{"hidden_size": 96, "hidden_act": "reglu", "moe_layers": [0, 1, 2, 3, 4, 5, 6, 7, 8, 9, 10, 11], "router_score": "softmax", "normalize_top_k": false, "init_std_router": 0.0211, "norm_eps": 1e-06, "tie_word_embeddings": true, "optimizer": "adamw", "beta1": 0.9, "max_seq_len": 512, "train_tokens": 191300000}
Below are experts of layer 8 (counted from 0) of a mixture-of-experts language model. Rows are named router (the router's row for the expert), down (a neuron's output weights, with its number) and show model dimensions 64-95. Each number is 128 + 32 x the weight over its row's rms, rounded and kept within 0 to 255.
After each expert's rows: a language model's description of what the expert responds to. This comes from a sample of Wikipedia text that the model never trained on.

# expert 19
router [124 136 129 106 105 127  99 122 142 103 113 127  71  82 110  87 160 110 149 144 118  95 139 144 100 125 128 133 147 175 131  46]
down0 [ 79 124 147 107 152 138  66 190 117  94 108 139 133 109  90 149  99 159 146  87 142 114  91 156 157 127  79 122 150 147 109 137]
down1 [ 88 141  80 111 122 157 186 156 143 140 128 121 153  80 113 160 160 121  91 162 165  96  83 108 106 106 164 169 166  79 187 114]
down2 [117 127 101 142  88 179 115  85 137 172  85 114 103 181 108  89 185 102 146 153 157 167 175 136 131 124 157 119 105 160 148  76]
down3 [143  97 124  99 128 127 133 137 157 123 138 174  92  96 131 139  87 142 109  92 104 135 117 112 142 132 184 136 114 104  91 142]
down4 [ 77 149 122 115 175 104 151 112 136 167  58 100 185 139 116  87 114 101 174 127  77  69 150 105 144 142 100 145 154 117 150  89]
down5 [136 120 119 139 163 164  88 150  95 143  83  92 130  62  97 110 155 112 117 133 126 121 145 189 112  92  87 180 111  84 165 160]
down6 [123 138 154 142 104 182 114  94 200 188 147 147 163  83 150 140  54 114 147 116 119 118 147 155 125 142  74 141  84 124 135 158]
down7 [102 171 133 130 161 148 127 148 151 125 140 168 146 186 107 124 139 160 174 160 112 182 128 143 114 115 158 100 139 107 160 131]
down8 [152 111 165 126 108 103 207 119 164 107 108 134  96 175 137 113  98 189 150  83 136 127 140 125 108 191 134 176  76 110 136 132]
down9 [173  94 125  96  96  99  82  78 189 127  93  87 163 161 133  89  73  91  89 198 100 148 112 122  77 121 136 150 185 147 100 130]
down10 [112  98  51 128 123 149 180 160 132 134 177 118  93 159 135 102 100 137 108 100 131  84 125 149 105 134 161 159 183  81 111 164]
down11 [ 65 120 100  89 117 111 183 103 127 113  97 140 114  91 107 141 163 150 137 105 124 129 164 145  77  95 103 134 121 103 135  93]
down12 [158  96 121 146 174 171 158 121 127 160 193 137  95 114 108 116 176 121 132 191 134  89 119 118 157 127 195 195 108 133 124 136]
down13 [128 149 139 150  59 128  90 126 108 137 147 135 106  85 133 190 103 157 159 137 109 155 118 168  72 116 172  82  94 147  82 119]
What it handles: Pieces inside personal and place names, often European or Latin, such as Rol-and, Mon-ten-egro, Alex, Angel, Marc, Val, Crist-ian-e.

# expert 1
router [161 122 160  95 200 141 117 135 156 142 171 144  94 102 158 156 101 158 144  93 136 139  76 103 153 184 166 110 105  80 120  76]
down0 [211  75  65 153 144  91  22 129 143 124 161  92 106 100 128 126 184 103 112 116 130 165  57  60 155 165  88  86 104 104 112 114]
down1 [148 133 122  82 145 223 149 179 105 129 182 162 127 116  92 120 156  46 168 113 121 105 123 184 167  73  58 149 170 152 179 119]
down2 [ 73 170 151 111  98  86 163 135 124 157 162 130 183  82  75 167 120 135  80 187 141  79 165 131 109  74 195 180 105 142 103 131]
down3 [123  91  86  94 101 123 140 118 141 174 125 100 103 179 127  97 130 133 152  61 142  61 113 139  61 115 188 144 155  95  90  86]
down4 [106 172 124 118 191 128 166  93 122 175 110  92 121 150 146 129 105 112 132 168 187  47 127 171 104 133 130 134  84 148  88 135]
down5 [ 89 110 138 151 185 188 133  99 136 148 102 137  88 116 151 124  87 166 118 131 146 159 125 128 146 126 174 133 119 162  54 138]
down6 [ 92 177 134 155 189  95 197 135 139 165 116 144  89 124 144 125 129 131 137 118 131  65  96 141  76 142 105 159  56 138 118  90]
down7 [205 152 170 130 108 144 138 116 136 152  84 130 190 118 167 148 176 170 140 116 114 159 112  92 190 128 169 168 117 111 105 162]
down8 [156 143 137 143 125 128 113 155 102 190 169  90 126 164 107  73 145 146 111 144 143 136  86 115 170 154 145 117 162 114 145 163]
down9 [113 122 184 120  75 120 154 148 112 141  80  96 122  97  69  89 164 113 151 115 172  65 147  93 124  62 155 189  71 116 133 138]
down10 [118 103 132 166 113  98 155 128 101 118  90 154  96 122 135 154 155 116 174 118 110 138 125 154  88 129 105 111 172 117 211 117]
down11 [136 166 163 130 154 144 120  58 160 157 171 181  87 119 145  99 130 142 154 197 164 100 126  79 109 132 146 168 112 139 144 168]
down12 [107 114 120 107 144 137 168 131 121 129  51 103 209  95 141 159 103 138  95 154 137  96 141 142  40  81 120 142  42 163 174 115]
down13 [119 123 119 102 194 114   0 127 127 140 165 137 132  86  84 160 133 119  94  90 139 198 109  84 124 175  93 103 111 110 151 141]
What it handles: Adjective-forming endings and nationality words before sports or career nouns, such as presidential, professional, Bolivian, American football.

# expert 0
router [139 116 135  99 123  81 173 150 150 134 109 106 187  96  76 167 136 168 168  90 113 160  91 110 142  94 145  70  67 172 156 187]
down9 [116 110  90 102 137 168 121 121 121 106 147 133 119 111 123 134 136  65 124 136  62 147 147 139 126 133 126 158 132 136 216 141]
down10 [170 192 155 151 143 147 149 117  80 170 148 189 116 118  87 147 127 167 181 117 105  96 113 153 157 128 132 182  93 147 148  58]
down11 [194 124  94  80 126 102 213 171 135 132 112 105 192 152 120 127 153 130 135 129 202 108 100 137 103  83 164 132  82 117 146  88]
down12 [111 131 102 198 139 121  97 129 169 179 149  95 115  89 140  96 182 163 115 101  95 134 135 139 182 123 161 122 146 140 205 112]
down13 [149 115 185 155  91  90  83 173 114 102  86 159 195  87 123 189 138 159 135 184 136 102 146 151 124 103 105 166 161 111  77  94]
down14 [117 102 117 181 109  96 127  89 181 109 153 184 144 133 151 129 150 156 118  79 128 168  89 126 116 116 221 118 188 160 123  77]
down15 [190 105  98 133 172 121 131 145 214 164 121 135 102 142 100  97 145 180 136 129 132 135 166 105 144 114  72 114 157 149  95 191]
down16 [108 126 115 119 153 153 143 177 145 103 118 165 113  70 147 175 121 134 128  65 118 172 106 127 133 174 125 160 195 113 157 159]
down17 [182  95 122 109 176 146 162  76 143 138 168 148  74 120 128 106 171 124  93 135 113 201 142 129 123 106 142 109  53 176  43 142]
down18 [132  89 136 114 159 120 161  96  64 154 210 142 145 184 151 123 114 146  96 173  95 160 102  89 158 143 143 138 152 113 118 137]
down19 [165 131 125 154 115 136 161 158 130 194 124  91 146 179 116 135 224 114 178 127 152 153 187 131 127  99 128 153 159 127  56 166]
down20 [121 162 113 107 108 181 143 145 127 169 158  87  84 133 137 142 138 175 118 227 179  91 129 120 169 101 131 116 117 153 155 156]
down21 [149 121 111 136 122  88 136 180  93 113 160 172 141 135 145  98 155 148 109 144  85 149 173 110 125 159 148 136 144 186  95 115]
down22 [108 151 101 146 118 170 162 166 103 117 132 141  94 194 106 167 139 166 125 143 164 153  37 137 113  69  99 171 130  82 135 103]
What it handles: Assorted nouns, dates and table cell tokens such as million, company, president, (200 and question marks in titles; no clear common thread.

# expert 2
router [168 127 149 100 129 151 102 125 114 123 113  64 141 109 140 115 132 128 180 102 168  83 107  58 127 149 152 152 104 101 113 120]
down0 [158  93  79 144 169 203 145 141 148 143 149 118 162  77 151 167 159  69 153 104 142 126  97  68  49 160  78  88 177 119 143 118]
down1 [149 193 156  89 118 116 116 116  76  98 110 106 100  72  64 111 157  94  66 130 163  99 140 169 144  88 139 127  90 148 121 119]
down2 [ 93 192 175 108 158 113 119 107 132 196 196 125  91 175 126 146 131 125 186 169 138 126 112 151 151 188 105 138 125 112 161  75]
down3 [137 121 131  96 162 148 193 125 181 155 154 121 123 182 123 108 159 144 143 135 101 175 214 106  98  84 159 116 132 134 104 134]
down4 [164 141  94 163 112 152  94 126  84  90 119 139  93  59 169 105 152 118 115 116  91 142 164 117 120 127 130 139 152 117  52 132]
down5 [125 122 126 123 167 218  34 119 150  76 136 142 112 139 148 119  56 138 118 123 158 110 189 159 141 147  94  87 133  99 148 167]
down6 [167  98 175 118 112 100 183 144 110 107 124  57 157 140  96  86  69 175 155 124 167 141 111 153  76 126 119 158 130 114 148 157]
down7 [173 117 115 156 167  94  92  85 100  91 160  71 129 145 103 161 122 117 121 112 183 134 100 137  91 137 145 176  86  79 165 157]
down8 [163 167 123 127 140 141 128 108  88 130  82 105 112  86 150 134 131 149 124 142 155 152 144 110 161 155 140 148 122 170 158 105]
down9 [147 144 116  98 132 125 182 132 110 100 103  69 160 137  94 162 151 135 104 169 186 188 112 159 180 168 183 114 135 132 117 128]
down10 [113  92 153 131 141 102  75  96 176 135 129 111  93  90  94  99  77 126 113 103 101 106 152 161 148 159 104 191 108 108  89 133]
down11 [104  93 170 122 145 115 175  93 144 102 124 127 156 166  95  89 101 117 181 141 145 127 141 104 131 110 140 163  93  50 126  92]
down12 [113  89 139 159 117 150 125 164 200 125 144  79 144 111  55 106 159 119  98  65  94 163  67 117 149  91  75 108 139  99 166 116]
down13 [128 107 130 173 100 123  70 162 114 157 101 154 100 166 132 115 114 121  64  99 121 127 100 112 116 151 136 146 114 108 107 155]
What it handles: Head nouns for teams, clubs, works and competitions in sports and music articles, such as team, film, League, Song, album, season.

# expert 16
router [113 104 124 177 165 109 133 127 139 174 141  93  87 186 112 105 127 152 111 174 158 138  71 156 155 158 165 101 118 123 189 141]
down0 [109 144 126 124  57 151  84 131 170 163 103 127 149 114  87 121 169 171 103 135 123 139  99 147  96 151 123 168 115 174 124 167]
down1 [141 165 129 133 173 102 167  93 149 187 134  79 110 122 118 107 125 109 146 120 176 112  21 130 137 158 121 133 133 105  90 154]
down2 [129 157 101  62  82 151 107 137 146 140 131 109 156  96 119  98 130 116 150 119 161 168 127  90  93 164 153 113  75  85  68 100]
down3 [147 171 150 119 167 139 134 127 141 153 115 132 150 147 108 129 103  62 160 132  95 138 186 130 106 121 105 138 158 153 125 112]
down4 [146 128 130 124 123  63 158 150 180   0  70  76 114 111  99 117 148 193 149 133 180 164 140  82 130 160 100 185 142 103 145 123]
down5 [136 168 178  79 135  88 210 116 107 187 123  97 102 135  89  61 140 146 126 146 159 120 119 110 119 134 129  77 142  99 128 146]
down6 [134 152 156 112 150  58 149 156 114 135 161 161  92 126 100 104 109 172  62 156 113 128 121 109  96 180 171 184 120 158 160 129]
down7 [ 73 148 150 139 107  98 197 136  51 166 133 126 155 133  76 110 142 114 187 109 190 146 100 157  92 140 136 137 151 123 113 181]
down8 [162  57  71  94 174  57 131 171 124 152  92  69 120 103 123 139 146 145 184  80 143 108 178 119  94  99 111  81 105 148 158 155]
down9 [ 89 104 142  71 128 180  65  92 176 127 152 149 103 102 202 134 228 130 170 181  83  75 122 188 154 172 109 117 141  70 119 115]
down10 [156  92 142 105 176 179 150 115 136 190 144  90 149 119 109 117 116 120  90 124 144 122 133 174 143  96 183 110 113 122 213 121]
down11 [158 170 118 192 135 108 158 175 155  80 141 100 154 127 116 110 200   0 156  90 113  83  99 171 109 107 148 165 101 127 121  81]
down12 [ 65  53 139 125 158  95  94 158 174 147 230 147 172 113 111 182  95 160 152 178 116 160 109 116 103  84  96 132 121 158 125 138]
down13 [171 102 100 182 141 108 192  94  93 114  79 102 114 113 184 105 114 187 123 144 159 168 146 158 111 128 148 194  85 112 121 153]
What it handles: Indefinite articles and sentence-initial words after a period, dash or line break, such as a, an, In, He, she.

# expert 10
router [ 65 170  69  80 124 174  77  76 125 127 145 119 109  98 100  89 160 135 140 133 139 156 140 164 170 140 116 176 174 131 120  82]
down0 [123 187  93 117 134 165 150  76 117 120 140  94 103 157 173 120 134 173 123 126 167 181 112  94  85 176 137 130 121  63 180  81]
down1 [103 132  79 113 110 136 217  88 147 144 173 160  88 138  86  64 179 134 129 179 153 117 159 155 148  97 113  57 137 122 123 130]
down2 [156 124  94  78 105 204 153 172 148 118 137 132  62 113 111 122 124 116  93 134 114 131 146 119  93 143 143 154 111 225 106 146]
down3 [179 151 143 144 143  99 120 147 103 143 130 170 137 121 118 124 138 153  81  96  73 117 110 164  49 144 220 106  89 127 108 104]
down4 [ 91 175 133 106 137 153 179 109 112 121  64  94  94 145 119 117 172  98 167 176 103  87 117 128 122 130 110 135 152 170 120 173]
down5 [110 152 128  91  83 153 121 144 155 149 118 136 132 189 207 103 138 116 123 189 104 111 138 132 171 201 123 141 114 119 122 126]
down6 [113  99  91 162 105 121 118 101 188 107 122 141 148 114  75 116 157 157 125 181 121 146 177  97 180 206 124 162 141 141 143 171]
down7 [129  63 149 106 124 168 207 179 116 156  56 152 139 102 165 106  95 141 107 107 155 107 120 135  98  89 101  67 127 159 110 186]
down8 [ 81 196  97 133 139 118 174 132  90 138  73 110 124 113  87 115 118 181 191  97 128 169 198 122 126 117 110 170 117  86 117 103]
down9 [113 108 147  84 182 142 195 111 116 136 112 176 149 154 135 160  70 183  91  86 101 127 103 190  64 171 150 125  71 108 157 108]
down10 [ 72 145 179  83  94 117 146 140 110 164 126 123  89 148  94 163  90 155 148 129 168  82 150 157 122 150 129  80 150  92  67  63]
down11 [ 93  85  79 138  70 191  80 111 173 142 149 135 174 201 105 131 143 166 171 125  82  82 111 176 165 118 147 152 127 142 138 170]
down12 [165 146 140 184 112 121 174 184 185 131 178 155 186 115 147 136 129 133  51 153 146 150 111 109  58 150 138 102 138 203  90 133]
down13 [150  82 147 165 104  98 114 195 123  74 141 182 164 129 112 140 118 123 148  47  80 111 160  33 117 146  85 133 125 130 157 178]
What it handles: Middle and ending pieces of personal and foreign proper names, such as Larou-che, Mit-che-ll, Call-ie, Wil-hel-m, plus common first names like Jean, Peter.